From a checkpoint of a small mixture-of-experts model trained on Wikipedia: 16 layers, 6410 steps.
Below are experts of layer 9 (counted from 0) of a mixture-of-experts language model. Rows are named router (the router's row for the expert), gate (a neuron's input weights, with its number), up (a neuron's input weights, with its number) and show model dimensions 0-63. Each number is 128 + 32 x the weight over its row's rms, rounded and kept within 0 to 255. Numbers have three digits each.
Before each expert's rows: a language model's description of what the expert responds to. This comes from a sample of Wikipedia text that the model never trained on.

# expert 56
It responds to: South Asian name syllables. Middle syllables of transliterated names, especially Indian ones, such as Pav-it-ra, Sh-arm-a, Wa-he-eda, Butt-ig-liera.
router:151111146094159091060117130094145132096110105140180153149150121143115106136114148181082059110143062094114166096112175141179132118092136112148185084097102140163095166091061098093148133145161143
gate0:098146114181120123159127157133116109130159113137170114104098112135146078153069140112158049111165096131109157120131110168083090144079133070148157058106071074145133153127131128074147163083120113
up0:135139120091122141100178143076096153110125084131145142216117151154128129159119126140102152120114163110156205127146160101136114093092132136146142155104144131083099096043065087114147172149128116
gate1:083159139102171087053149108112124117106106117119128104128127146123117151098123131204169088148172071124134099111123107132141118162158141129148166189098125172138073112160084067106111128047139170
up1:147103160162042163130139146148160205100110129113145132131083101090120130150124106178114206111091162148107114115157132141138115145071119112097163160110138191079142168100125122165196126114084125
gate2:118132085082119114120161117151158179153104050127118154127056133158192097187081122180152131110197113092134144083153113185130116106127134135124164147106174103148069121113131108100072157088109147
up2:163136077162142130095162145086167145135183140134161177087108172088120156132059135113157151113146076144103160127131194145122164093065118154141176104135118179109122120103080139071114139123139085
gate3:136158202095083154153090150125163152101153105148156170110112089109135139139131133121072115112120076144088165146125223143166177164144123129089170120142072083156113141130046123139165123114136065
up3:097129170181179139097152092095148125140193133134128151089190112174179110119154136100211167100140161179089142110082096154102093181102140125103149149134136119092132105156162144121098139078172200
gate4:108149076178166164125087137090115087159094141168195148121162141122107119131109136149137066106138133121113184120152174183112112156149132116163164143148094146142084135127089129059198123146129152
up4:138134089095168143104127087084112138140197073160163128131144155095085107092142136101108108122144161055139052141135076120139129101169157136110095175113163146123101085124116110087144151175133110
gate5:176134099152114147096150136129138119110141115127139093148159127135100177110159075166109056113163147087135173090160133111187137154113130132192143124091134195161138142148228083109141070124176200
up5:201132144146159106126104100146172143078113092145119144106097136118127140141204147106085095089106078179184123099215172094180149080147145123178127102137158158126133086067100094140123134200124157
gate6:096159178122086119141124069114131068084106115102143163111112128102130114134065162077139111083125146085114143132139153183157138141073156049100128073116124169166151106143083114169156122109192151
up6:129186134149191134078090053100143126149154131150159104148144125070183141118154135067115130113068075109120144140095136113205077130128125155160169120123099114100114103145118068196053116122126113
gate7:154081145082121105102140085156111145148144097119195132086179113088146102146084122128106117077146126111108102120120125100150110122149121135117160096105145082162144118108108171110136176099101077
up7:132122126117160102155161223104156145097031143176076158074138130145142166158160112141109144101113135113106159165129158085160169144197128129156118104124205148115096166146135106169106122159134114
gate8:135136121044127080135131093108110108083115100143112180159164121093070101114109119136143074083188168086100173086092118168161155120126124163137162133106134135157109121119089115061156128126158166
up8:123146181127128103119162104099090166170176112164119092167156110190147199123157138176096118188142134143145097074150186098146110101141125146191131137127214099135113111119089096165106095144106139
gate9:156061122153154183145098146140155138061127177128160153145091091127134108167096151149077095057164106135109132136122077139155116094091121126133201123090103100110069108095085179104115061148142121
up9:136090121136103092184066090108175166111099134166129179085145087146086075161132095215141171123118077148136116132108060081113103156182140152122141144084215094104113136137196106114081106096125153
gate10:146136149157160103035116046160139112106124085125158184130115142153142092113113147202090091210111077177160131134133121174122138064155101095160141139102069111147095136135074136171163123054092144
up10:074155105183097078146157106146217133159082123095105072105098100087138182141089128115134155080105147165130136139132154153100183152100116105099150151115072123078163169173125128155141112075159096
gate11:128131114111148135109100105099126155093168050112125161088191103067095149144083128119138084163142069079129175106101192117141163118143116168181151067150123172133057138137081120180102155110179078
up11:142223086134169149084099103185126119124120175118118144129137149209094137190182123167119152114140115152109077133154143096168096175117093137161137153104112141105123124090180099099138141103108130
gate12:159159080150153121083147138120078107117190080142102188135107129161155123125083113145160096199108129114121133141127142169130079194039136133093145093111122101169109103129134209121154136114062134
up12:106185078114174113120160073114142146135138144147081117217136100144142088122145124137139207198127168148127145117171093118135122137097141164128123160101147121105138079145170124118125166134173172
gate13:059109098125128133140111127104146056167153135077144145053120103187117102171128143193160043151192062101150141102100127107098079135145126101162134140110135097141131152108110126155187128092115145
up13:090106088150052202082100105098154175127137120117151158106071114130173133087127135108173150145098095112111125126116143101128161125157119063128161128122107127197085139183101105136150169084137160
gate14:169136125091135074093123100142154127109132117104101108126091101102136165173123125118112164154137113154158147109113141108135086106107150106103224097104101186080097141101116143065139123133105115
up14:122124165172171151100132127123163153089157154110181140148106187204183155103142082117146063109100100093174150174140136154117148176121135141110158166141102098131150143149123110116126146140146113
gate15:067139083144084102164143134091118110140217159098156114138108098083095155163127140125093121125149120158182064138088122128097074135105135057156164111127149093055158116128095093049168083105104129
up15:121084167135104068046097131133098170141147101082131118064115095140075169176093159156108121088135189128139111152113129170135142161149147113106113115136155124131154137142079191137096080184144163
gate16:116156148154136072124111122098104138097203133085169187106110128136135138122136140169128078094120086114118173135106137195088162137087142149115147183099076159204067075118113130166144098114157154
up16:109090141146181138075155110066122090172129163077133143118124069116141216127111117137123194126123085125103152069097119077131106043162118153126098173115104147094102076139155141120141112134146170
gate17:162143156098060074129114085092097138092075117090151143139129165128144190115168123162146156104138116140073121109102119165158145163084157049085129122122054181139080137157111096090154149156095128
up17:084088153117148104104108108133181121092136105208118140150098128180117144150087150078154097100110095112102088162089093148130062128187119083138087185110125146084124105153105132103135103104108114
gate18:214116078117163087117175111116182120143133096078125135117152102157131116102103137165160139110150073119140216074120153199144132179111130120136180134090100119167101197113127121104194128100202126
up18:124090114098136164133065111092114126132185113164172125130118140103124105099085091132194159155121117155140129096113172148195151106105118117123167153115119127142182107096142156112124123116165189
gate19:233105161164148081106107129117076114118152144138147178127096066118093089096095116143138151116089155112108153161172166106087114121084152124115212149147040107099101146093140182128154169117149163
up19:110134144178133104115142074175139136140086148122131194135094108171192052112091148082120135086072156142167127122137169162122173134095146105106125088118137165156128123144197185092121100122092134
gate20:154126124121148115066119124132172096117158099164157129098124093066134127106129153132104107115145058147126128125108170127142135112088131086130155075122118129159139121114097109110180182133150055
up20:155198128100161090083192163158148075133126119162130111110091164109120142118085139117163111075192182130141136193139131140105114101109132109200112176158134126151138118070130138148132126112123180
gate21:100098176130159170120167201149191106095153141087153176124119101115162100143145131140164092130133059082128123110100110103138157074098128104127193106146147124238121133094123094111158127152085156
up21:138173096120065157135108085157140180128090125124112161203085133108139103115163117155112127151181164128165137120148183163162133162091077140126090139134138148124142115156123154121106154121155144
gate22:157136155057168089093119140145061087137117112102101120142132127083145095145114157177102145097138144132092107147121119117119185116112152180178133182119134122129093160090094122085146134114157078
up22:077148140145127157111106124156082143121055172120123157214065109105137131133124139133130118070129113066122186126104122139148179094093130140134138138096065160152136153139106131102139144133143142
gate23:168095189173122105099094132088190187080067108175255101118117135169155124120121127152119054091099108123146166125157073155138118123151096102122147135112079105181153172117112128057148131188142157
up23:130093178077132122120135136130097121136222146162119127167117133208094118063124113094090124086042127203172137169095137119155145130174100204110174112139163132098113130117168130136160157189115122
gate24:130097132092084059158033151142173112081139105122136098125109153135115179136127145110092110117089099104107138173133111154148126130069136120103146108113163113175181122096064194131158121197166159
up24:115150091097153175076174151109082189118158144109173170141150130160126079090113166210113093159153043081111151085115107157119144147113102102093113130152077097114198171129095109127099135140133181
gate25:121101123160107107089024153083208108145165087082102155133128070163136136126148110086098046158155128145128161125120094138149152131089102132164172101126112109178126166090171155131199163125136167
up25:103150144138100187123202128137151111075125097185086137122091114112120122142144129149061120100139099145121104119135165158161094169106125082178143125105104139149158087116093058141136126127174177
gate26:085142166117154095124136097088135100121100103173099143115113106092113134158065132149126124107132102116083104107108185091148175135059131064182099084118123142082112123171074114119129172109086114
up26:154136176100146193088135140149155171130140154127137182125146140140087104161099120122083125132128140180092126173105126101119107138181142054096128115157126059100140085086124180117149139135059084
gate27:194122113140175134122177142147164128110148128078111133141151118135130147143129167151074133122087085167154198149133128117113145172187148104083126093125173156150125134152123104119181135178113085
up27:140189171122139151172139153164203106123155135116114136135115097094180087171135171160075160146135107154200180166161116116114133154073143072100090057146157076080165178145104097082096183091136118
gate28:148128147092129125067109117145162126064114129101124181128185102195118158138113151139134110125179065102129189103122160095123068178132141110141133166120162120175130107124113148164150177105165074
up28:166156121113103129176126118116114171145119108188133151131100138149113119116148138119126099131170147128108104153114068084075128105142101140169134169149149034160180171169214141167160167141096128
gate29:107090130129086061085099083159082125149118101109156201139063168097138053096115123115163142101163129122137130141139101159145111201088120085114086145091096096155108133073118087126127153114181103
up29:135187129107204077118147147167136098098086182137122146138066154093111104132180112179130098163129071088159153110088162091158147098099107163134142139138101210089070150107093090077151125088164102
gate30:042134119163155171165109169037183174132157133092123144157179094134064112103155105093106106179119156096125142127049158174150111115127145081171161136139168078145155123124100085107120133114128145
up30:149054126170099139100131155117200146149130095137149124148130098113159145130133144080143152160109114206151118124174174182112114144119130097064067128139090082087171128152145143122094097182152147
gate31:111109131112130164128133093081099085169060152118199114171173149154164102108116115137112139103162114075068199132132165079084136159152130131104160165110065136152041162130069132083189160126117129
up31:110158092122106160111113088124096125102107157104190121151116091099146108136165108164119147090168133126144124101159150149089083159111113115165146202103134127094116183164211114090195122120098145

# expert 18
It responds to: Mid-word English pieces. Middle or ending pieces of common English words, such as ter in letter and better, hest in highest, ight, and time words month and week.
router:170137147145109097109107109090113134148143081114150099090072111148124055086127185160069040144095109122121143171124081154134122114129179062147133099123125111160079172160116143068133140167169104
gate0:197130116122111135161165086127107075206124036179134137123115166112123122091118125108089087167090179106093134111113154147120150143138147112073104142084146100099142121121143180122123171183096125
up0:180183099108165194080160151121138110138125112096161090117119111053110114113130164124148183113133115109090164074152086107166095147129133105112097121108103085207171105144156097158187086113177093
gate1:191100214124081091057088079121064180069081078121171143126071146136099130085106157103130049113092124136143120159101123187137125131112109129077126104132124134179147141131134100133149118139165144
up1:058141094087123105114097103144147083164111115104131104133152139082156110070152132132113118194162115130171109160183171070118137167086095162081127147114101066157104109103159144192130234081153091
gate2:136103171156152188119146084144122164151146164091127131053128088160126060082131127117109061141087154092135141131096088063147112111096154082096096081131133099095123171140100119080144136151211081
up2:160147127152118103099136139156111190184127123024138037065101118128105120122149110165101151117128134100129137137153090153088125087181137133176137176108152076183109138136162101153070066135125144
gate3:143121115137058107128119146037095174089067134106110122042100120134133070113167159128049123111109134078129102159131134075113090115128111080175130129113167176092124164184120130116128159201152168
up3:125109146131101122131160077171037130163155137116111083120125132130155102096077100125150133132175160083107153078158209126134143142101117152189160141108072116068124138078150166099136096112128058
gate4:145094120125208071088127133113105124117077068154131156081149072191143144195129150178108094149121094171054149159114125091133128111125142125154092099095163135143142210092135162146121126145124125
up4:108145136110109114138108198106125111122121107166110138180134141085129146130159149105125099106149144104076170164182121142200122093053135149054135138116171089098133098103059150119070194154144147
gate5:142126114159096067097099128142116087168170152089139119150075163101156111089112147138146133120173104104092117141091152131096173130126146120151155160131069126096046110139133137058158064118161093
up5:147153102098169169204177079195104088144100212096131141192110106123132142069106131132128118109094109140158165043121087154154142149069161152052115145143132130084145161110086118157168094101120086
gate6:151141144144164098111124130112095102188162095072140124119092162079128095157140133135141088158114062132145090108198118162129059093092154087119158153107142136131176127135104143075130174144104108
up6:113134164162110087173167106159139114127114135154123131140190125067165143081084139156110107206141145118137190087148190145169133123108126120097182025120187154117146172120179109164087136128108164
gate7:156169108155061113094112070102158151149136155131070125113120088163083077062155125175053094130112114140132166149161136143150152124110151108130139124152138174110116177130135084106144074097032104
up7:107105132192055147196130125137120142191157091052123207098159140146139130070124121104147123099101105073171129161120180139172177071133106156121148119137157098180160096122139108128188127177137129
gate8:148181115133105103111143131106114072136159137158133129091115133154147105107094114097146127109125143152142198119132089124178141091151150100141147086184088026148113132081166136147132094105102150
up8:080101084110106154173167101160060115114130140157173149161096174103103136125184142141156113126119105139184069167123142112136185072129151129190102117082149158153086123100190089115131151171151116
gate9:139173158173123094143160120166135186125146097154088120053123135161142068131109195192129070135080127154127151148101124106189086122044153120106129113148156127131120117137104118127113151123161087
up9:132149138048114081103115113211113138079122106154114084093076138131136132106184097091114059085095156046080124134109105169173095115071151105155188112160139155086072075164139093059097127140134169
gate10:161166122144158095141139158107124096116185042091090086080063081130097133162132155144131114138108102188044087166078118147147141107176113072147164144132140120085120145166114127128153130130075105
up10:097158113111086067132079115079127122153119170061157137137142117143172163124147168108135161093189128164120123129119106151109151121105101085129183106120127134094108107148072080162107160130187113
gate11:137115106117118135162076134156105088128126111144119090136033173109087084110155154174105069187062155135183133149123095091110131119119148102125139072135148139121127180151106111161159098189129166
up11:109144173154142148102088136106110084136122079126147158137158113162153076126077122137060163141123181055101068093148133205131130156104145148127064126081144174147096128063074138158134184127180147
gate12:050075120110086093116108169110113091153141113115114086116136110087144076153171136101111080157135113130177139175161160157137090170107102125162130104089161066197114199189136117130123127126139144
up12:178077122178205110112141115123113171160129127156131167123175126115194104130080135115091103106121126086159163170091152092121102112144089142120065090163075169255132143077151110102164129104151100
gate13:108163135123098109054109065094131109180107134120120151063152099162093086067104162150087166153122068131110094145129143140128150111109150118114152130145107119156107083146131100099094125202125125
up13:098125105123136051095110142124093173142126172079105124098131125183110124148131125167141126098132128096157114169122173106181053171141143141131113133148125136169042106092111173099158153125148132
gate14:147102164166125124147103145117140041182170146163140121096115095146137075156129120113126057151136151109115102175075097173163163143144149095120126075112114109125046147151120151107074110114149128
up14:113132126151087137119142122154108102122114113089149127138139147071136123084114137121155086150129125167108161128086129157138086121140130070149080118173046112179088094153178101075170165107133163
gate15:203145140149150102100159132148155083161172099134143141127098100113197113138057167136139143140124112082185115085109160157134069158115117076125098132131139097200090159129099073117198082126168113
up15:118116168101185130098110132142142118182109099184129126144148125119148200149130149182172126125170114130155083100138148093140170191154121101121079101098121132121127126103112146121162094075092115
gate16:172132151130088129125151138125118175128196122127127132058099112174166111066121155113135126138108095121082123115140082058113123107087142071082169200106130077121143159160122130105176111164122111
up16:079174119153161195163151118172175178183126126151108147124161141150139106170109137132161112159127125158126160148102152156100157098097139121069111185064102128132155107082136103154131084091110117
gate17:147110137102093071141126101138091035130165156146126116130145060133149133124146165153112106156104133095133109160202052178151111130149140144141086080119145109126128147123152132136110170122123126
up17:127146150095142102120159166089114095135122193142094171063149114132140106101161145171168153116074181137092168162090089129131080172122149094085168131111141110071151143124148105151076130060082078
gate18:124165153156168171117182132062088161136170096130122087155072128139135130145088143094161080140123138146097165127127103112150108080105129138126186098099101128156084113143080127099147091185133112
up18:122069108121117177088116114111097126132192172132104107150083148075128076139047128114067118110166160105083159088086170145144133093058158093110146116110125089146167084081110147132171148132080002
gate19:119165131145114164154105122112172206124181100178150147129066156119143113070071146136178098124121184184089158163138123092133108150118124134122113171145143094088121151163063193091111167181092140
up19:148114109140172138113161136089108138072108107161128123127146147109162108128153137138166093099096124080140157064081130151110074129117180108173141111117133201084159080096148124137103113104111159
gate20:099127202153117164080121147138131147093159098082179104156091136100113100126110141080084052155107089180168154117124135192107119082066135072120125106135105142154164116089139131089135163122203132
up20:134114207156161169125132118092143128064085104124152125172135134068137145082122138103111150159111098120085136097110154162122182073089153161132168096172123142105120129118080107161135095093118085
gate21:165158107118161083112138055091090117107080108160152122126087140186113034090142161157179082122138128104132141144119091091102124235114158175170090107110120105168187173079146136112146173150148133
up21:050084180163148129074150180113148120207165107164140095150109117156130135134094113089122116072121187181150094140094121097150098175128129145118158191143168089123166135200079159097121110101128097
gate22:125155141139122114164159162125130133105113095146158149123103141146170145167046151167121105187160103162133145133203122163138145099126155107130130150146105151068066155204106087060108156131157155
up22:137111068145145156154148104150112100111148114121128180100197103130142085127150139073109073125126076127161143170088104100100213202149141100124130159131084170142140178136189123116134094146115133
gate23:194117134142103116104043100103130168157106056131128086138102102163120138097153134149104060155116143119107153158154131122142053156117115088121108143186175121178095167170139138101124093132107084
up23:076176110132123140112127123089123164122070112092123128199115112081102118131164128128182101094166165172110150162122109120132115109107127093191149110099137162130120067167074102161180109089135138
gate24:157138178183113091080114112079081064094101074114047161123162108162134068126139182116098133146175134175136142205058149130124153116150123065132139104147134106137141109168117155071110132126111135
up24:129105124098090056106109168134128142121185143115146135164163110153144173102139122143110081132168127113102110069074219138156096083124110211162109098149057090130128131099107124075126132102087180
gate25:128179186132152121131141153121143164110065092105126158161069105183147151095169144140127102156163142096162156129091092115120075084114144101164174190126115118156098126176154150154129135160135175
up25:148107139115079109115134113092093114111111145155115115129143171117104142149137115129083135146095135120163113129088162139156131138196108160136200138093216166190106138157129141127126090202044128
gate26:110144105133159121082102127108100131192220091108132101129037120159150086140119132144149117114118136121137157138117137172146068143177151148164061130148143125183073130187136113182109137123111140
up26:137117141129074147087198093149103170103122150119106135168166133165130179081131102197116131164109139167117155170157141103103158060153091133118139175047144144115102137086137181114088146106157080
gate27:150097120144140130144124139141131127110081120108185131092134138128089060159097130151139071093124133119140090099092108179085082114091139126152115069146144148151083118132131135108140154208148113
up27:150113094167061168133122101102122123153152140088122087092163145174057110129154128096128092111150140115116129166090079122140129133129125123074120126120113163079105156149034140073122092160127142
gate28:196174095163078120111127112084150136100166082168135166148125170047132090079127112128126109171121107131161164150137143134184128172108150065152147176126118136136121103138151113111142172199111085
up28:122145165115102096189160102086090127093145113157108131139137105181156157129089136125146172123174088141136136166183110127051095108108154153094117154156176075068135121178083092138142114100127164
gate29:167151128110109063136087154148115122136172114198149090117156158154130081135115157155115142143154066130144148129139106130068132131135144145162142102127062098120084192120115133057143190113152091
up29:133098146146153127185159144094112161101154170117113151071127160160094147132058164106120138118133193058112138226117107109113173138137080147134143123137094134182141147138137158054113146131075099
gate30:049153142147137139137119121092136196151117109093101087120047060136127107119143130136103053131197163164176155136077051121096119189122133075156118120123179113121135165181112167161143129150111135
up30:106126123164094100153127121167129191088121175175124170129127089097148154119176136051032110116138135153182092115197110119181116074139104144152197142108071103139151136136212138091193093122088148
gate31:142120145185150112040123134142120158131148148153137099115061147131148042087137138170129107155116133131060150178114185167145116114081191123118107165139065124153136102122079143137085123134192126
up31:162113225116152136134192100102120099081126102089134140139179096091156153124103151046119193113142068116158114156144193142140131084147121128140177086114144090121130107165096179134118092153071168

# expert 57
It responds to: Technical word interiors. Middle pieces of long Latinate or technical words, such as ir-red-ucible, diagn-ost-ic, prefron-tal, incapac-it-ated.
router:127161154157148136137129143124112118143144081098138119087089119131178096132112177146137099146140013149145187132158091108174131125149191065093116097102151081140094104138099134108182129104148136
gate0:175124167150153133108165088148135117188147128139222115120129149129121115169076163097181176112184081111073174133101139128146196158153152184102136137130117094153100132133087130171170136137156148
up0:095090146126141096142150054130190140142125075100134111127119093060147099188078101125151143142080155145126106137115129172124084172079119132140129094106100138150154156134205134090093093137111098
gate1:175160112168156099184156145116100067159184131116136141096126120161170128106074140099181100115213115179153156138165142147147063136098126096095120107106118099154132142093133115192143093092127165
up1:154103141154083213197146135175115137087097057110088179129137164134177158177137156166074048092111162144133099153140131139140153130137120102130110130096180083161155071104091089136125104117112104
gate2:095145170125120127145130192175188129115143126165066136124150148121188052141124178117151122192139139119150161094114088076097146146140165047116102102122136130139099080117105141106122144134091124
up2:142103089118128140155165121133162109141122096186123102167084112186117146181134084104132158134173132137118159142107128116154072174087137143126132101099093074130117155110088132091137154105195131
gate3:128161212132069121149160162131126137128105074108146124134159128090193105206081150126143115092182130118094109091156091162152140179108163080080077130147156117104150062175133107140169138108155135
up3:132129149108085112128141111131095159107105046122169162133112129151112079113160134102115070157145139145113175163163110096117131027084138091192093167101109100146203086117164121094115136071128158
gate4:168105183133180100119153112160067095117091121089135113056159101110125103155085184090176101176112074100111165160110173110127130104148180102138170175123136111158170154180101117177096127168181178
up4:118126179127143097218175121184156077140153108166132126157100134088193153054099117139134203135095119144148120146160168099141149143107152157090148135141117104112057183144101129154091153105148091
gate5:103192102171106171134107115129126129122103096114156129109130086125156103096123117151142195101096104137128197091189129108170120131118175033133067075133155131093130148173096174087165192110146127
up5:149082133118104109099114176145107122077096169165108109081085153119191155104152154150195143124141175098160141092125109053131097096149115110110216172121152133097163126164085172128088127139160175
gate6:122090142129162124155130119125104066160154102137133141183077111016127118107096172133120133165192158131167176122104167102167134099134137118153153064129170041140180155125120109151160134043132077
up6:161188124097102136076176101159125123138125133082125151111143121166102121171143134134160092128092137144176148107105083132102184097140120111149104110127126176139137097182141123143073122128104115
gate7:165134142129109137129121111155167098132153100120133202180071118166137121130123097140162144163112139219132139122081193067162138141148092101175093117149174145127093126128096161134196127199084198
up7:097140132122141096104114106127195160109149114163136135147125143184096063111188155135143154086085122137129054149117133108149143145089105089168112129118146168100132142203100121108089128167086130
gate8:182107060169148084180119149147089120162150139086107125109097089131181044102159138114101087180169100149160095178092053112136142103139142116118079141126171145101073143118129156105138097130132147
up8:121140181119085194166136124107075223122163133113119129155165098101038096105118131146135158150076151157125126117114107089125106106159121155140155099093118139099162135145211148093140126158105134
gate9:137140121124165166113048144070072146126154147105101145161069125094158096150119118059124127109122076154109145142148078156138136098110174033112090100102131162107087107142064115137101127152124119
up9:101135127123105117046127123120184161067190154141123130126123107112172126186112130116183131171128088131104099117149114090091173123214102107083113071119138101159077085183170145167182103105168124
gate10:167134112145103091119103166130078079141141158086144086097160153062190156184079134139116124148176138102096149157178109177201142141108175115101070129099108169137097139137136120142160029121102107
up10:076131134114108132088096164149083113103169086082151123119092131075065101146090135091139161075137111149144121090161143166161154176103094060094133117141126122149118101123108153145230109150125109
gate11:130087104159156086123130178122150161111141089119145090036137109125075114131078163093148119119166127094092179194177102164108146113169176127093133102143119112113115064126113124160133083078134102
up11:153103172081185163158174143121123120126105108109136119153163124127097134156077173116123119110107054112119129128126139153138137160127133117091111127142069066147078063171101148100172170121200130
gate12:132145125092178138124190175110195215125141070135064155094121102090123131144127145068136135176094108178146132120134118103144108153121177151137111150103142121095081117158090169125125133114168086
up12:147109123070135068072121107142148175085161153138156116133151150112153121099196109136095141048058180121145068167097161192167118125087154119122147112158151166141128129083103093075138107134173089
gate13:119153162125149134099141135145162132123084158134165140085075093060198142149146144091137158121097043077145170111087159153154107147115150100156154136067118111186142132154166095173187144090147098
up13:068130165065207121140148156180132128085164151138090130123152184146165091151131120139122068099096107135103173124159142126083124151153137112092135108091151114115175126064140134146122138102136165
gate14:123148136161115187133154098176162123139148036136159182101096167075112032163074138158122127084152086167135164108158105146171116178165128153081099091132142137183129172088104107117189130138132135
up14:058157139129134127162074118105141115205119119117118078197176148183147156182110106094181037125163107162105109088154080143145134153120127066153100053137143114118132141103101112115108138135136127
gate15:190126125153042157093174138092157132141074129128122076033101182170134158160150131125148110135160025102123154125176113134149121146109152090107125123117126102175088143127114175040149126078131113
up15:170114048136140098123115110147099102178203089129144077091101114121120191085098117155169108137183100160062172170175091116092141174155184113120124122128121160184111151148133091157127143114159160
gate16:135132138065161143121132204164118114125127178112148118139077122138156173127140138147107119154155054089145145094177149133144135101146171120097151156120080099121017169094155112161174169111191113
up16:108106136185127095174128130136127079137186173107119062114134125155125135149112098125193136177107149146080120176142112125158079211072123137155101137130147177176117067186162185086182097113121125
gate17:083172153145119170133026130120132129115154160089103093101120108084190080132144128120115088161177076133139137136098147115168123138102161155206163134115139164116074122198139128121188107140131112
up17:126143101113132160150106157094175114064141160145092167106091108132132210097125159205114158124106127111149153133108150094130070098085117130064182136124133147127172139117082104179169139169178092
gate18:120143144173156119094138101064097150127120106130159142131144148089150058083122170198071118123082070154111185180095159098180120161063158129089093127091104082187098117118071136121122110149134141
up18:194101183140114162103140158142153104089128083142118158115142127136151135142119146195131126160087159099168092117157183103126135108180160144133108115137142132124139134097141149162103077166180165
gate19:103159156161139118138130131137168137132134126125125136122119104093159163238095117154173136153162097181118166137144162120140096177198187144137127139100106143090158055179151158103147123118153124
up19:136134128120158126126164115100139128147124112189124120032137133202160102149194128108169068107160103139139175125115148137187097232124141116186156164142103203158067129151095138122120131132132093
gate20:198157103127156032099135169155080178110139076099088100047135141067129117184145172118126101096176135155136137150097087180107165094123155117121112115102140099102098087079064077098074121086140146
up20:147093065156072144143121150121134129163074093089121147160178163107110179123100056123111143170080122123114175139125128101105089071126108161097167100147127121144155077124119129124091137086159087
gate21:129135121149051163100077151100079137079188105036095113098143142131122096142120151158108134134091099117139142120124135209152143102182137080093103137130127117120117100118124138145121069114180131
up21:169159130170090062143060156112061168166072144159134107096155148120089155123120109191164119101124167139079155176129145129155119136119063095145172104117133145136134135100112149136149119095156126
gate22:094163128132090138124106096119146095219152078119183111201155119106120182117110139080194112164159147174094139136152138124146155110122174073118151110118138075107146123140103126081141138097137171
up22:110135116144128117140078131120138106122129149132160139074130124087152093197169113127118108107106149129151151112155114179089119111177114078110102145113138137122167146125139136061135161119176157
gate23:079082150177117100176120189118128146122179106111189120149058106100187107155106125147095176140096120129126120127135145134125163103144143081171123110148164137109113136100143112048136156154121161
up23:170090138137132117161146059131073115163047150105144104089046109121195172137110169099127150128156203155133107127130176085129150130098188129107115098110153116138154133110133180152141121091123113
gate24:121113186139088121144137091081177119144108064108159069147104098097118059101152119096156148162185150140168104148102081123163088105112118123139077159119109107170107127217141176107142198141157114
up24:145137152142118071133125149111128140171087166160151096113164133087096082065098146165136119092096202132067105130099150169192094120129130174125116153144130125171156157159097132104125142139071137
gate25:090120225161102156142128109138160121166139090117114156181125095075127076103079120088154112109088087130124101107092094147156136111137194110135101100137123132129154097152179127107115121119186110
up25:121080173089092132115107162138158129123127145105099131114119126170106082113087133110120124096111181088166093110096159169214103178127105145123123058116076145171094173177128142081148123166122063
gate26:104188109116151095141170102100118060145083158129117148140114078171093159101109108110095125211123154152140176112155095091150136179121149167167098109109157132025122120093095094069137204188140147
up26:159119062148116114120084105108116113058144074138142115128121172143140154157076126125114141121127163112069172083140133108129084141161158104110129114157130127089172071144136153145148127142058137
gate27:142110142132123099128144111147129098161155111112120142078142146096193042098045137147082065162116094141117165156122119126143109105196143168098152115151066118110154130166195147090147166145067121
up27:159127168113205110106167111151091195102037112110095135147121138151199162130176142141135112080145145151140171063125128119147111109120159071093172129181117106132150090113054152113092111105167120
gate28:164141121151160176139154178114093164157138105071104127120131113131130143158146143104128117112126096160120074148158155138171153156130138072081138090113141123097103104176137172145179132113141089
up28:127114175161160116122158106167159129125110114124138147128104118144145114092080153140108145199093078107129128126132166124161158166162178109105131182120096092175091128213131177168147048064097052
gate29:113086072118159147091166137135147115133105102088168172164185130124088136095164134134096086117162091085134115140085128167141112155158134136109122114099134103135116085154089102160136115102172117
up29:147146199107181079159112174105123120104088165087100129156121107146145179104134114141129110132103120215163061167124167146120125129126075149194124109146113169137083094140066091142143128124173088
gate30:153123167162110130103169144165160084090151113150080090106065157171175084088106151071101116147169064122126164137123095102099138088086143121089129142137151107150095126071088123122162125045119125
up30:118169189150095170178130108120145162110117109144119106125116097092171148145147122104150122077103108157108127078136041091129112125212165097133133139142105130044066144140136123135160088141104134
gate31:148162119198124127094061165143161117133131126139190154128140171114192088162112129144128098076172061131072110108161161191108131127132147057127116119110139025149068093126060135103131160107088150
up31:133094097127170105113110132162141077137176175141121081168130157064183110087074122162073111203098046094154157167141140112176062098129115106074166099148124086121133159131120119145090080109174115